config.toml
activation = "geglu"
balance_bias = false
steps = 9073
Below are experts of layer 7 (counted from 0) of a mixture-of-experts language model. Rows are named router (the router's row for the expert) and show model dimensions 0-127. Each number is 50 + 15 x the weight over its row's rms, rounded and kept within 0 to 99.
After each expert's rows: "mostly gets" lists some tokens that are sent to it at least half of the time. This comes from a sample of Wikipedia text that the model never trained on.

# expert 54
router:64 47 43 43 46 61 52 54 38 67 60 44 47 45 65 51 51 52 35 37 46 65 56 42 56 40 50 56 67 63 85 24 30 58 42 43 43 53 53 60 54 33 56 43 52 31 34 74 45 67 62 08 50 68 48 57 49 40 37 60 64 39 23 39 59 61 41 22 65 36 61 32 46 81 85 62 54 24 61 28 58 54 39 62 60 60 33 51 88 35 51 73 81 70 50 59 54 62 41 40 36 47 50 23 62 73 63 36 48 43 55 68 54 55 38 63 67 60 21 54 69 78 46 27 77 23 53 66
mostly gets: "ino", " Prix", "ão", " Ross", "o", " José"

# expert 35
router:45 50 35 49 32 57 54 73 51 46 43 60 66 60 50 48 58 31 33 66 64 45 36 53 39 37 26 49 46 47 40 48 36 71 16 25 80 73 44 47 55 53 65 56 53 54 44 57 54 56 36 52 42 46 46 34 39 48 76 37 64 98 72 44 56 25 66 64 46 58 23 68 42 57 78 31 38 65 40 65 52 29 45 28 47 44 70 37 60 57 75 48 32 73 72 51 61 43 22 41 44 35 60 69 21 65 63 56 90 50 35 70 45 81 38 33 47 26 40 50 53 40 52 73 44 53 50 53
mostly gets: " Al", " Sa", " El", " Lo", " Lu", " Pa"

# expert 40
router:61 32 59 43 63 54 71 43 38 48 79 57 69 39 54 57 31 62 72 68 38 55 49 31 65 58 20 61 53 37 56 64 72 29 61 44 44 34 49 42 41 51 42 50 32 57 46 35 39 61 61 68 56 48 66 44 40 59 63 52 91 60 47 47 60 51 44 30 50 37 78 59 42 83 60 50 29 80 40 49 33 23 45 70 33 42 50 31 89 54 53 52 18 67 45 22 58 46 57 47 67 55 42 59 79 83 45 33 33 53 17 49 51 60 50 48 68 21 58 61 53 31 54 56 56 30 46 32
mostly gets: " comp", " ex", " imp", " art", " Art", " political"

# expert 6
router:25 55 32 63 48 58 72 64 48 42 55 58 72 68 45 37 67 44 51 29 36 08 40 29 62 64 63 50 77 21 54 48 33 50 71 25 77 26 54 62 58 42 33 42 73 55 66 48 52 45 60 72 40 59 49 54 46 48 36 33 28 75 42 59 53 49 30 62 57 46 81 45 57 39 33 31 39 78 43 67 70 39 56 39 59 74 68 33 50 59 25 62 47 60 33 38 54 72 67 46 48 55 87 35 34 60 40 50 66 54 41 51 43 48 45 47 41 40 59 48 42 44 61 25 47 29 15 28
mostly gets: " and", " &", " or", "),", ",", ");"

# expert 48
router:54 29 61 40 56 44 81 64 71 78 63 34 88 41 50 55 34 59 56 59 50 53 38 51 33 32 50 62 67 50 61 31 00 37 77 11 68 31 46 39 26 52 61 42 50 67 46 22 36 54 49 53 38 32 42 46 41 91 29 45 67 61 53 57 61 33 43 55 51 65 38 40 38 46 56 42 22 44 35 38 64 40 67 31 40 55 83 72 33 46 48 54 68 53 51 67 45 69 45 68 29 64 39 50 40 50 48 49 63 52 55 54 62 37 42 50 37 58 45 57 70 40 71 50 38 64 57 61
mostly gets: "–", " (", "^{(", " vs", " −", " (−"

# expert 42
router:49 43 87 74 55 60 57 76 36 41 53 35 69 50 57 62 59 45 61 57 68 20 38 47 52 50 61 51 69 37 49 46 40 60 63 39 29 47 47 48 53 27 48 63 30 45 46 46 57 68 49 38 50 47 42 52 53 46 39 58 33 42 64 20 38 68 61 80 75 78 37 59 55 17 42 52 30 54 12 45 47 51 72 22 24 57 69 55 47 22 69 61 39 30 26 74 48 57 41 72 16 31 42 55 33 54 45 57 43 51 29 49 31 79 38 41 50 31 57 38 52 53 52 44 51 46 57 89
mostly gets: " sq", "^{", "/", "Re", "Un"

# expert 7
router:54 56 26 53 67 46 42 58 57 10 48 33 31 32 56 22 41 66 13 58 34 53 61 43 38 57 56 53 76 68 58 53 61 52 73 47 64 33 47 39 35 30 54 35 49 17 62 34 38 16 32 34 69 30 56 32 40 66 73 35 77 58 40 44 60 39 24 40 35 16 66 51 47 46 54 53 59 48 61 74 69 37 60 51 53 64 64 58 25 60 43 55 35 68 41 56 73 64 66 38 67 47 36 45 63 51 26 44 63 61 53 36 55 52 42 64 27 69 35 66 57 33 60 63 41 44 25 36
mostly gets: " film", " album", " George", " David", " Film", " James"

# expert 34
router:51 43 53 41 35 58 48 46 35 47 64 07 30 74 55 70 32 56 43 41 41 37 58 37 69 02 99 44 65 41 50 44 43 51 36 45 48 55 74 48 63 43 48 64 48 52 33 37 42 35 50 60 68 46 19 48 57 60 31 34 30 37 79 36 41 47 89 43 51 49 14 49 57 53 53 31 60 34 49 38 74 37 44 55 40 45 57 33 58 50 64 46 19 62 45 61 62 32 53 55 53 53 20 50 77 45 42 58 49 61 39 31 64 55 27 45 43 64 62 63 57 67 60 47 35 59 42 66
mostly gets: " May", " January", " April", " September", " August", " December"

# expert 58
router:55 28 43 50 68 53 59 49 94 55 38 59 79 48 48 50 60 46 58 56 44 50 36 70 69 27 46 45 81 47 53 75 50 64 42 20 30 47 47 57 02 63 26 67 38 64 35 64 68 58 78 47 82 19 34 26 46 29 45 54 70 49 57 38 58 42 56 55 48 74 38 35 43 52 53 28 66 47 23 47 66 38 46 33 07 58 49 42 25 41 54 44 59 56 60 71 50 64 48 39 30 44 61 54 69 57 49 44 51 57 47 54 58 56 35 48 52 60 37 57 32 72 71 25 49 51 43 54
mostly gets: "\n", " →", " *", "$$"

# expert 3
router:80 42 52 43 37 57 17 47 47 45 52 52 42 58 34 60 33 76 36 73 33 39 75 49 59 48 27 47 59 33 42 25 50 66 21 39 53 61 41 20 57 56 48 62 69 38 58 32 58 52 60 54 37 64 41 72 60 70 67 52 78 54 49 33 85 47 65 77 56 56 65 81 32 57 58 36 31 67 53 56 32 34 77 35 17 51 59 55 39 65 69 52 28 76 42 46 50 71 53 32 35 38 62 61 39 65 20 32 38 46 50 41 60 62 60 33 52 27 36 56 42 55 48 56 49 23 42 57
mostly gets: " High", " Ga", " Ti", " Mc", " Har", " Mac"

# expert 29
router:36 45 56 62 45 41 44 51 42 47 42 29 49 59 52 54 26 33 69 32 58 37 28 65 32 61 59 64 40 39 36 43 37 27 54 46 36 25 49 75 47 41 44 51 23 81 37 41 27 69 76 36 69 53 45 70 41 36 38 55 39 58 51 49 46 99 29 33 69 38 67 38 53 47 50 43 60 53 39 50 63 83 53 48 35 43 61 57 54 43 45 24 56 48 30 41 07 35 46 52 53 47 68 37 49 35 62 43 77 61 64 53 48 67 28 62 23 66 55 35 58 49 47 36 64 34 71 26
mostly gets: "ities", " works", "ors", "ations", " members", " issues"

# expert 37
router:38 63 36 37 48 48 35 37 52 31 45 36 57 37 47 52 26 54 85 58 38 55 56 32 36 54 40 45 49 42 76 45 52 52 50 67 42 43 39 31 67 59 72 42 49 50 45 69 57 42 50 49 44 34 54 33 14 48 04 70 49 66 71 44 15 47 66 44 53 50 75 37 34 41 41 67 25 49 80 36 47 24 50 36 47 57 40 38 52 36 59 77 44 77 43 66 54 30 45 48 28 10 57 33 43 45 24 46 51 60 54 63 73 27 68 59 23 64 58 48 60 61 29 49 26 45 33 52
mostly gets: " United", " World", " States", " University", " National", " York"

# expert 47
router:70 71 48 58 66 62 32 25 59 67 28 59 47 36 35 44 46 58 45 76 41 63 38 64 31 63 40 67 31 41 63 27 55 44 59 68 59 56 46 50 49 39 41 28 53 51 60 43 71 70 43 54 00 58 44 40 51 17 41 45 68 59 56 55 78 45 32 57 24 65 58 32 49 58 53 48 58 34 44 84 88 38 43 58 66 35 43 66 47 44 22 48 45 52 62 53 57 47 48 47 62 52 87 44 60 65 34 70 41 23 24 62 47 28 47 35 57 59 44 42 41 53 37 65 79 39 70 48
mostly gets: "sk", "dh", "tz", "thi", "if", "itt"

# expert 24
router:71 42 42 50 63 65 60 51 47 29 52 39 56 49 45 45 72 71 53 46 44 27 62 68 44 50 35 43 27 47 45 51 23 55 66 47 31 30 57 64 42 33 50 44 91 37 76 47 67 37 62 65 45 60 57 30 27 66 53 38 70 57 69 81 36 55 79 40 82 58 46 37 58 31 15 44 64 41 51 36 48 46 63 72 34 57 74 55 43 49 69 60 31 25 71 47 57 92 53 50 41 42 42 43 67 40 53 45 65 57 43 31 46 38 40 35 82 29 67 21 43 47 48 52 31 35 45 41
mostly gets: " He", " which", " he", " who", " It", " She"

# expert 4
router:63 53 16 35 52 53 55 53 32 55 53 45 78 44 53 44 52 65 52 39 54 45 39 73 16 54 57 27 36 59 75 70 31 57 39 32 37 35 44 41 64 65 70 71 46 53 49 66 23 54 40 75 30 50 34 26 60 38 34 54 54 54 43 61 32 41 99 56 65 62 72 68 54 57 52 52 48 35 58 59 42 40 72 57 48 33 44 48 69 42 33 68 74 45 44 43 60 40 52 38 40 52 68 71 16 38 31 59 56 63 53 61 53 65 36 39 51 59 73 64 77 46 28 48 32 67 31 50
mostly gets: " The", " the", "The", " Old", " this", " their"

# expert 20
router:65 44 62 45 47 34 70 62 15 50 47 33 49 42 72 62 69 68 45 41 43 39 65 48 33 60 43 45 62 73 54 73 47 20 67 53 31 38 42 49 56 70 56 69 67 55 42 62 54 43 67 58 43 47 32 58 70 53 60 60 76 81 49 48 09 58 37 46 42 26 52 57 59 76 25 67 35 68 34 55 14 37 62 37 64 58 63 48 54 29 56 43 48 71 55 41 60 34 46 26 65 40 36 54 45 47 51 46 58 24 60 25 56 80 42 66 13 52 51 61 31 47 37 60 42 45 16 61
mostly gets: " two", " three", " all", " her", " four", " high"

# expert 59
router:63 44 83 37 33 51 42 35 58 41 65 18 30 48 66 51 79 58 68 51 59 92 27 47 35 52 62 62 54 59 34 52 75 32 44 58 44 50 51 64 34 55 40 24 60 54 63 59 63 40 49 46 60 46 46 41 56 73 12 57 59 49 70 25 59 51 53 56 46 51 47 48 56 84 28 44 48 55 46 49 32 53 63 62 31 57 72 51 68 39 56 48 32 49 51 36 38 35 78 49 20 26 55 41 74 20 40 35 60 51 46 26 60 26 52 46 08 44 50 42 69 67 42 63 60 65 58 33
mostly gets: " years", " season", " year", " time", " century", " area"

# expert 8
router:54 54 72 43 56 64 35 42 47 69 31 51 36 59 66 45 57 60 33 40 25 62 13 37 41 21 50 29 63 67 87 53 61 51 35 53 51 34 52 55 64 54 61 54 21 63 32 76 55 40 54 44 49 74 38 81 73 34 43 44 21 67 42 51 69 70 69 39 58 56 68 27 54 86 52 83 63 56 68 36 62 55 41 39 63 57 37 54 30 46 59 63 73 50 39 58 34 29 53 42 39 40 43 50 44 28 68 51 63 39 54 47 82 57 43 53 59 39 72 51 81 65 65 61 42 29 51 49
mostly gets: "te", "ta", "yo", "fre", "ra", "dia"

# expert 41
router:82 27 67 69 67 67 59 76 36 68 30 50 48 42 57 49 61 71 39 37 68 33 47 48 88 54 66 42 41 47 35 55 40 33 51 52 53 46 73 50 58 28 37 60 30 31 69 53 69 49 40 80 35 55 30 58 13 25 56 54 25 38 54 56 49 82 53 33 68 30 51 30 46 48 78 40 65 44 67 68 52 83 42 45 62 73 49 57 35 56 42 63 74 55 50 43 43 43 57 48 38 49 49 64 32 58 59 51 72 37 36 61 66 72 58 29 67 65 57 21 44 62 64 54 58 70 55 61
mostly gets: "in", "il", "id", "op", "fin", "el"

# expert 30
router:50 31 60 63 38 43 36 56 16 36 43 40 55 78 41 62 54 50 63 36 75 40 46 38 38 45 49 38 68 52 31 62 51 50 53 63 43 46 58 63 65 94 65 33 56 75 87 39 11 54 71 57 40 60 34 34 62 30 37 70 46 32 49 29 37 57 56 42 78 45 49 77 66 43 44 48 62 46 39 54 53 38 44 47 54 57 63 40 52 52 51 41 34 25 59 20 37 76 36 56 54 47 20 60 82 36 70 42 61 66 56 37 51 35 68 51 39 36 70 44 34 62 36 43 32 31 31 30
mostly gets: " are", " have", " more", " some", " both", " were"

# expert 53
router:62 31 68 36 49 41 61 59 37 68 40 62 52 33 64 72 48 25 49 78 44 38 48 63 47 54 71 41 31 58 21 67 56 42 43 59 41 63 66 41 63 57 57 44 63 40 19 21 27 49 72 49 60 26 72 54 55 39 53 12 72 47 52 62 54 41 36 38 41 31 22 64 74 81 55 52 54 42 42 61 24 58 57 47 40 44 50 35 31 59 67 33 25 74 52 40 59 47 50 52 88 66 37 83 50 50 26 44 72 62 31 67 50 45 35 41 47 37 41 62 39 39 68 73 53 67 41 47
mostly gets: " back", " support", " took", " due", " set", " off"

# expert 33
router:64 58 49 55 63 58 71 40 60 47 59 59 43 46 64 37 81 32 52 27 52 47 47 49 40 24 58 63 75 37 51 40 42 57 63 22 53 43 68 55 32 50 45 58 30 93 27 58 54 69 41 44 59 58 46 43 28 43 44 72 31 29 60 44 52 59 33 50 71 25 80 28 38 37 26 74 58 38 36 59 50 52 49 50 65 50 47 46 69 44 39 38 59 45 78 44 70 63 70 60 15 29 66 32 66 26 67 36 43 56 56 65 57 48 35 44 46 78 65 35 48 44 63 43 26 52 76 14
mostly gets: ")", "),", ").", ".\"", ");", "\","

# expert 0
router:53 57 41 56 51 56 44 41 53 45 42 46 68 42 54 63 52 56 35 41 53 57 70 49 19 29 61 03 49 44 55 40 17 46 70 31 58 34 48 61 26 59 81 73 47 29 67 50 63 52 77 40 55 40 53 12 35 49 57 89 44 58 38 67 71 44 71 57 56 28 41 60 55 37 47 45 55 82 48 45 47 46 45 34 23 45 47 51 46 34 29 43 53 54 61 56 44 74 60 69 41 56 46 81 51 62 24 48 52 45 57 45 50 68 23 37 68 54 16 40 64 40 77 45 74 52 45 65
mostly gets: " \"", " “", "=", " This", "==", "This"

# expert 46
router:56 58 53 35 36 43 47 22 47 52 47 43 39 40 76 44 31 52 44 70 43 44 47 37 65 44 62 33 36 68 82 50 53 40 59 86 52 36 60 64 44 67 66 48 59 40 33 49 48 41 51 29 54 58 43 60 78 62 42 66 25 60 50 47 29 52 26 69 34 34 46 36 64 46 43 61 57 52 48 75 41 66 56 64 53 56 56 79 25 47 20 42 23 43 43 41 69 66 51 48 67 46 56 67 58 65 53 62 17 48 54 40 53 44 41 34 24 82 44 68 32 50 63 64 66 99 38 65
mostly gets: " new", " own", "Early", " large", "time", "year"

# expert 44
router:62 32 34 43 52 59 36 57 82 35 25 59 24 45 45 35 65 40 28 42 79 49 38 59 51 44 64 67 59 63 50 41 63 67 24 78 42 39 48 28 73 58 27 57 58 34 63 45 60 38 16 72 56 26 34 54 42 52 61 58 59 26 48 28 40 49 14 37 39 56 44 40 27 50 66 33 33 47 48 51 25 61 23 43 51 54 33 45 67 56 65 61 48 58 59 68 76 25 50 58 55 51 62 46 47 76 59 38 65 41 54 44 13 68 55 44 72 48 58 62 24 67 36 64 61 28 40 60
mostly gets: "|---|", "ø", "circ", "ang", "ju", "gam"

# expert 1
router:39 49 63 34 55 43 57 48 72 11 66 65 26 54 35 39 54 60 49 61 36 76 46 58 60 42 41 73 19 44 42 45 82 25 30 54 43 37 42 39 33 24 16 36 55 63 36 63 31 51 61 50 79 59 56 40 48 51 64 57 36 69 56 38 57 30 29 49 30 27 43 64 56 31 73 58 32 59 46 41 63 37 60 57 49 38 37 44 30 49 58 41 35 76 67 33 29 39 40 70 48 75 24 57 69 50 51 44 72 65 68 75 59 40 47 52 53 68 37 76 54 46 59 56 85 54 60 53
mostly gets: " Cup", " League", " Team", " Award", " games", " football"

# expert 61
router:55 45 77 34 60 30 56 57 23 50 29 45 36 55 60 36 37 36 61 46 65 39 34 45 54 59 71 30 51 67 55 91 53 31 73 69 57 62 64 61 47 70 37 51 47 56 40 24 37 19 38 47 83 48 80 54 58 16 33 43 66 59 59 62 41 52 31 40 40 44 12 67 60 43 32 81 46 49 57 47 52 39 61 63 32 47 41 38 45 54 46 49 48 64 52 67 44 32 26 71 47 42 16 42 61 65 55 42 44 51 32 50 51 31 71 46 24 83 64 54 70 56 41 36 56 52 54 32
mostly gets: " won", " made", " used", " became", " known", " released"

# expert 43
router:37 46 29 86 66 76 60 56 46 76 69 24 48 45 29 18 53 48 58 69 52 45 43 58 74 46 46 38 29 45 42 34 36 48 39 54 36 62 40 45 23 47 60 51 31 52 50 45 25 45 66 68 10 68 18 33 30 55 68 27 61 41 47 56 39 35 50 53 73 60 50 28 22 40 56 39 41 58 46 27 82 52 17 70 66 48 55 27 75 46 52 53 60 52 64 33 59 47 49 35 52 64 64 64 38 30 68 67 58 37 31 50 65 50 56 45 46 43 30 36 67 48 70 47 67 56 57 43
mostly gets: " B", " L", " C", " S", " N", " v"

# expert 17
router:40 51 37 45 54 58 40 60 63 74 51 32 46 42 67 45 58 99 63 64 73 34 31 62 34 52 51 72 46 73 48 46 53 44 56 67 38 44 74 44 34 39 60 43 57 39 48 31 32 57 48 29 50 59 51 32 46 62 30 41 35 29 45 51 61 73 09 48 52 14 41 52 32 44 46 44 54 54 45 74 71 63 31 41 36 62 41 49 24 33 53 44 26 59 38 47 48 53 46 52 34 40 52 26 96 38 52 75 67 70 67 56 37 61 42 56 82 41 37 47 41 47 56 75 61 65 33 32
mostly gets: " based", " company", " club", " father", " who", " team"

# expert 36
router:45 38 32 51 50 56 55 56 35 56 71 35 57 55 53 71 52 49 61 42 61 53 60 35 19 46 67 27 51 50 51 84 73 56 75 44 30 48 43 56 61 88 54 43 50 49 84 13 36 40 40 49 38 64 50 46 63 39 42 53 58 29 40 65 49 48 42 65 54 70 30 42 40 33 19 76 48 61 63 28 56 38 33 90 49 36 57 52 49 65 48 62 51 53 42 42 31 56 36 55 36 34 44 56 71 21 43 50 51 57 63 37 44 33 69 50 14 16 55 46 77 59 80 41 37 44 33 36
mostly gets: " been", " would", " then", " became", " was", " being"

# expert 39
router:27 54 73 39 50 37 54 61 72 41 51 37 21 67 62 42 31 50 57 52 60 61 73 61 53 56 58 39 45 41 44 47 74 54 55 61 72 36 48 70 45 61 50 62 65 58 74 58 69 72 35 42 46 58 40 71 56 33 62 54 31 61 44 60 28 15 47 36 36 41 34 39 49 73 58 82 25 18 59 73 47 64 14 52 76 65 32 35 32 68 27 57 77 41 56 57 51 48 57 40 37 40 66 21 34 44 31 50 45 55 76 68 78 51 43 44 42 62 62 59 76 54 78 50 54 56 57 45
mostly gets: "ier", "ile", "ense", "ate", "ese", "iro"

# expert 62
router:21 30 58 26 64 60 60 86 57 26 48 34 68 52 36 50 43 49 62 64 59 64 30 61 37 58 77 41 40 27 54 38 33 45 35 41 45 51 45 77 60 36 73 60 68 53 54 46 37 48 61 08 54 61 39 44 40 61 52 44 31 39 59 50 61 55 53 56 64 44 75 29 44 35 77 31 23 42 54 52 83 65 83 61 53 55 63 68 28 30 45 31 49 64 63 33 35 40 51 62 42 57 64 47 38 40 54 66 57 35 36 95 67 51 21 36 44 48 49 43 65 33 60 41 53 60 65 59
mostly gets: "www", " vs", "s", " appearances", " Set"

# expert 38
router:72 62 72 45 65 52 40 56 37 36 29 64 77 35 69 44 46 23 58 40 42 25 61 67 56 37 39 57 69 32 43 59 45 31 41 31 52 40 63 49 55 35 40 53 33 43 48 53 53 41 42 42 69 76 59 64 94 27 56 53 27 55 66 54 48 31 40 63 54 54 58 25 45 64 61 54 62 44 44 44 35 69 65 38 26 50 73 44 79 52 66 43 49 40 54 57 60 25 44 54 45 28 67 80 17 46 34 54 38 27 40 19 34 61 44 59 76 49 66 51 25 63 44 63 18 36 49 73
mostly gets: " In", " con", "In", " Con", " To", " For"

# expert 10
router:46 37 74 71 78 57 89 63 50 25 59 36 28 29 41 39 40 55 47 52 69 62 53 54 52 52 56 79 49 66 57 30 45 42 44 40 37 67 47 43 38 27 47 53 30 66 35 44 75 37 24 59 59 72 33 55 45 49 32 50 60 73 63 31 40 12 29 54 49 70 59 31 30 56 41 44 22 29 52 32 54 30 32 68 62 49 21 67 52 34 36 70 40 45 47 68 68 32 41 57 62 34 59 32 70 19 51 61 55 35 32 57 67 40 47 38 61 61 19 56 48 51 31 49 63 49 49 52
mostly gets: "°", " Hall", " Germany", "berg", " medal", "č"

# expert 27
router:68 40 64 56 53 55 50 51 56 53 39 38 41 56 63 40 27 48 55 37 80 36 68 59 67 68 24 41 30 66 58 56 35 33 56 45 53 27 59 58 26 29 50 58 50 51 22 72 24 57 76 47 56 43 61 31 66 58 45 52 61 91 34 56 35 87 81 54 69 52 56 33 28 48 45 40 40 32 52 31 52 36 76 62 54 50 48 39 66 32 47 46 68 28 58 42 55 40 46 41 66 47 33 32 42 72 51 49 89 55 41 40 47 65 46 50 41 51 59 29 41 96 50 32 45 60 47 20
mostly gets: " son", " King", " Queen", " part", " Lord", " movement"

# expert 31
router:84 54 32 55 42 68 66 35 60 52 53 42 64 54 42 73 44 51 41 27 47 26 56 38 82 45 45 52 92 40 48 25 41 38 34 48 35 47 44 64 68 44 70 50 56 87 42 51 77 49 68 44 15 42 35 57 57 46 31 40 51 72 42 39 58 44 32 51 74 56 53 29 51 41 54 48 46 81 07 37 30 77 44 49 38 58 80 48 53 61 81 43 65 47 58 34 43 46 57 55 41 49 67 50 27 60 48 26 73 43 56 38 47 60 54 44 60 44 42 60 39 73 75 31 56 51 32 52
mostly gets: " non", " un", "—", " counter", "De", " super"

# expert 45
router:57 56 18 41 54 52 40 42 46 35 48 38 55 57 53 42 49 69 45 27 29 55 83 44 48 32 73 64 39 25 58 60 19 57 50 40 62 47 55 78 51 31 86 56 90 67 49 40 49 24 39 33 36 54 78 49 55 37 65 37 42 68 39 71 57 56 76 67 57 21 49 48 47 42 48 67 63 57 64 43 35 51 62 43 58 57 67 28 60 41 15 41 91 72 54 45 47 50 48 77 48 52 42 37 33 59 62 44 49 51 66 41 57 32 54 54 31 61 54 62 71 65 57 36 63 62 25 27
mostly gets: " alongside", " by", " fellow", " including", " with", " featuring"

# expert 2
router:67 80 54 42 61 50 33 54 62 11 41 55 47 53 29 46 40 59 50 73 42 54 51 26 32 46 34 38 45 45 56 44 81 36 56 72 35 54 35 57 39 60 49 51 75 58 73 46 46 60 47 32 61 43 60 28 11 76 23 83 61 53 51 62 54 24 47 70 48 65 71 72 47 39 63 77 43 51 57 60 60 20 51 53 42 50 33 44 45 44 70 60 32 65 56 73 57 50 40 50 43 74 51 55 64 57 58 59 41 30 77 69 78 42 33 44 27 65 22 58 64 49 50 62 53 63 56 76
mostly gets: "PL", " Canada", "AR", " China", " USA", "SA"

# expert 49
router:54 31 35 51 69 49 29 65 34 45 46 46 79 29 57 75 50 70 41 42 50 63 28 49 67 61 53 53 67 61 60 37 35 26 28 09 57 51 78 61 56 22 41 59 32 53 58 50 39 54 65 48 41 42 17 21 45 57 52 40 74 61 45 45 67 69 76 57 47 63 63 43 52 59 52 59 38 65 41 43 66 62 70 45 38 61 49 43 40 21 34 28 54 48 43 34 56 61 74 60 53 52 50 46 48 40 48 57 95 41 55 49 77 54 22 54 38 61 62 82 60 68 85 37 39 36 54 52
mostly gets: " historical", " so", " art"

# expert 5
router:53 40 61 63 73 53 52 74 52 63 29 54 61 58 49 70 50 61 75 51 36 60 43 51 36 61 43 76 36 57 54 50 60 42 55 27 41 56 50 60 61 36 51 25 46 67 26 46 68 51 48 37 46 58 40 24 53 75 45 63 55 45 63 47 47 67 79 37 57 74 47 70 43 39 43 56 26 66 26 23 21 52 74 64 25 58 44 77 60 65 22 50 45 51 52 11 41 30 34 53 51 73 61 72 53 27 49 66 65 48 24 35 47 39 42 29 57 53 32 83 26 55 26 43 57 33 73 52
mostly gets: " process", " material", " text", " scene", " signal", " machine"

# expert 26
router:62 57 78 48 22 56 41 17 47 30 30 43 34 54 48 57 47 27 67 62 48 17 56 69 50 51 56 52 33 52 39 51 83 58 44 63 34 58 40 50 65 54 45 38 59 51 38 65 43 51 48 52 60 55 41 24 60 57 35 78 38 41 39 31 39 51 64 63 41 44 55 75 33 42 67 72 21 52 41 31 27 44 63 48 37 38 18 56 51 42 41 51 39 49 29 38 29 74 48 27 37 34 38 18 40 46 26 41 38 71 18 57 39 45 78 43 42 72 27 41 40 67 43 49 51 42 80 71
mostly gets: " km", " County", " area", " River", " town", " located"

# expert 32
router:70 55 47 40 54 87 39 52 62 48 36 23 45 26 64 65 54 69 73 35 64 60 67 68 60 59 31 39 36 35 78 28 60 62 22 47 58 36 48 63 57 64 43 76 40 49 53 56 66 70 63 55 00 43 62 77 53 47 67 21 58 67 46 57 57 36 47 41 64 81 68 54 47 74 23 42 51 71 49 44 38 53 32 47 75 50 56 44 54 67 38 43 67 31 62 58 49 50 56 37 51 65 49 37 43 43 65 49 32 41 61 51 41 46 48 49 59 36 70 29 49 20 54 82 48 69 36 47
mostly gets: "cr", "Ho", "troph", "throp", "lev", "fo"

# expert 23
router:53 45 18 59 53 50 42 32 42 92 55 45 52 27 92 53 59 56 56 35 38 40 52 55 71 53 49 65 27 64 55 47 71 62 16 63 49 37 35 44 41 53 20 54 56 60 35 55 20 58 48 57 58 57 60 66 56 50 62 77 34 35 64 43 17 73 31 30 52 52 42 43 46 31 36 16 28 27 58 56 29 80 46 32 62 57 38 88 58 35 65 63 59 30 45 34 49 59 51 37 54 58 62 45 57 56 51 47 31 57 56 17 52 58 39 46 70 56 53 57 51 43 59 72 63 66 39 45
mostly gets: "air", "point", "page", " tank", "claim", "circ"

# expert 22
router:48 46 58 71 66 64 30 73 75 32 56 55 57 51 54 49 50 46 41 62 71 35 37 29 39 24 32 75 66 70 72 61 46 74 52 43 56 61 34 52 60 75 39 67 45 46 40 37 75 54 44 59 48 61 37 53 50 56 55 40 48 41 24 45 89 53 52 40 58 53 28 34 48 32 72 46 37 42 50 09 57 58 44 37 57 58 66 58 38 44 51 30 77 61 80 57 50 47 27 63 39 39 53 77 67 57 44 63 50 25 55 55 51 40 66 30 52 45 63 76 30 47 16 53 12 29 71 47
mostly gets: "lla", "pre", "be", "ze", "la", "â"

# expert 51
router:50 69 17 23 27 43 81 33 30 39 75 55 69 24 45 45 46 36 49 50 60 42 62 42 42 41 33 29 23 64 42 69 22 67 61 42 32 46 17 50 82 57 62 38 60 44 59 52 40 75 41 58 35 55 50 32 66 61 59 36 57 46 58 79 40 70 56 58 69 75 48 56 57 39 48 46 73 47 44 54 62 37 49 53 32 64 75 24 57 60 27 20 78 48 52 67 55 87 39 62 46 57 45 71 61 50 52 67 61 40 53 28 46 67 56 65 55 69 59 47 45 37 66 51 52 70 44 53
mostly gets: " a", " an", " his", " its", " their", " another"

# expert 12
router:56 50 78 59 51 68 87 46 45 90 39 57 42 48 57 48 37 44 56 73 50 84 69 44 41 66 22 35 59 45 42 31 37 46 38 54 64 36 49 81 38 46 33 47 33 36 63 32 72 58 49 39 60 68 72 70 47 77 64 57 52 20 73 48 66 55 48 38 44 50 41 40 23 42 61 49 54 73 64 51 61 65 40 67 79 38 37 55 50 48 45 36 20 58 52 61 59 56 50 42 50 70 48 42 47 36 71 56 24 31 48 47 19 33 84 30 69 30 54 38 51 39 44 61 61 51 74 55
mostly gets: "|---|---|", "br", "leg", "mun", "uc", "pos"

# expert 63
router:53 71 52 68 63 54 37 52 38 57 46 52 49 40 67 46 41 31 45 50 32 57 28 41 22 50 42 74 80 53 35 70 52 43 74 45 52 54 45 52 28 46 80 52 39 54 63 43 77 52 50 40 57 61 67 33 23 38 27 70 66 50 85 31 60 78 53 41 60 59 62 56 47 27 31 51 54 40 22 42 45 44 34 43 18 51 75 53 55 37 63 49 44 16 54 46 31 58 53 74 34 26 58 17 27 54 46 67 60 28 87 38 59 43 56 46 54 30 59 44 28 49 70 45 47 68 42 62
mostly gets: " U", "_", " MP", "O", "I", "PS"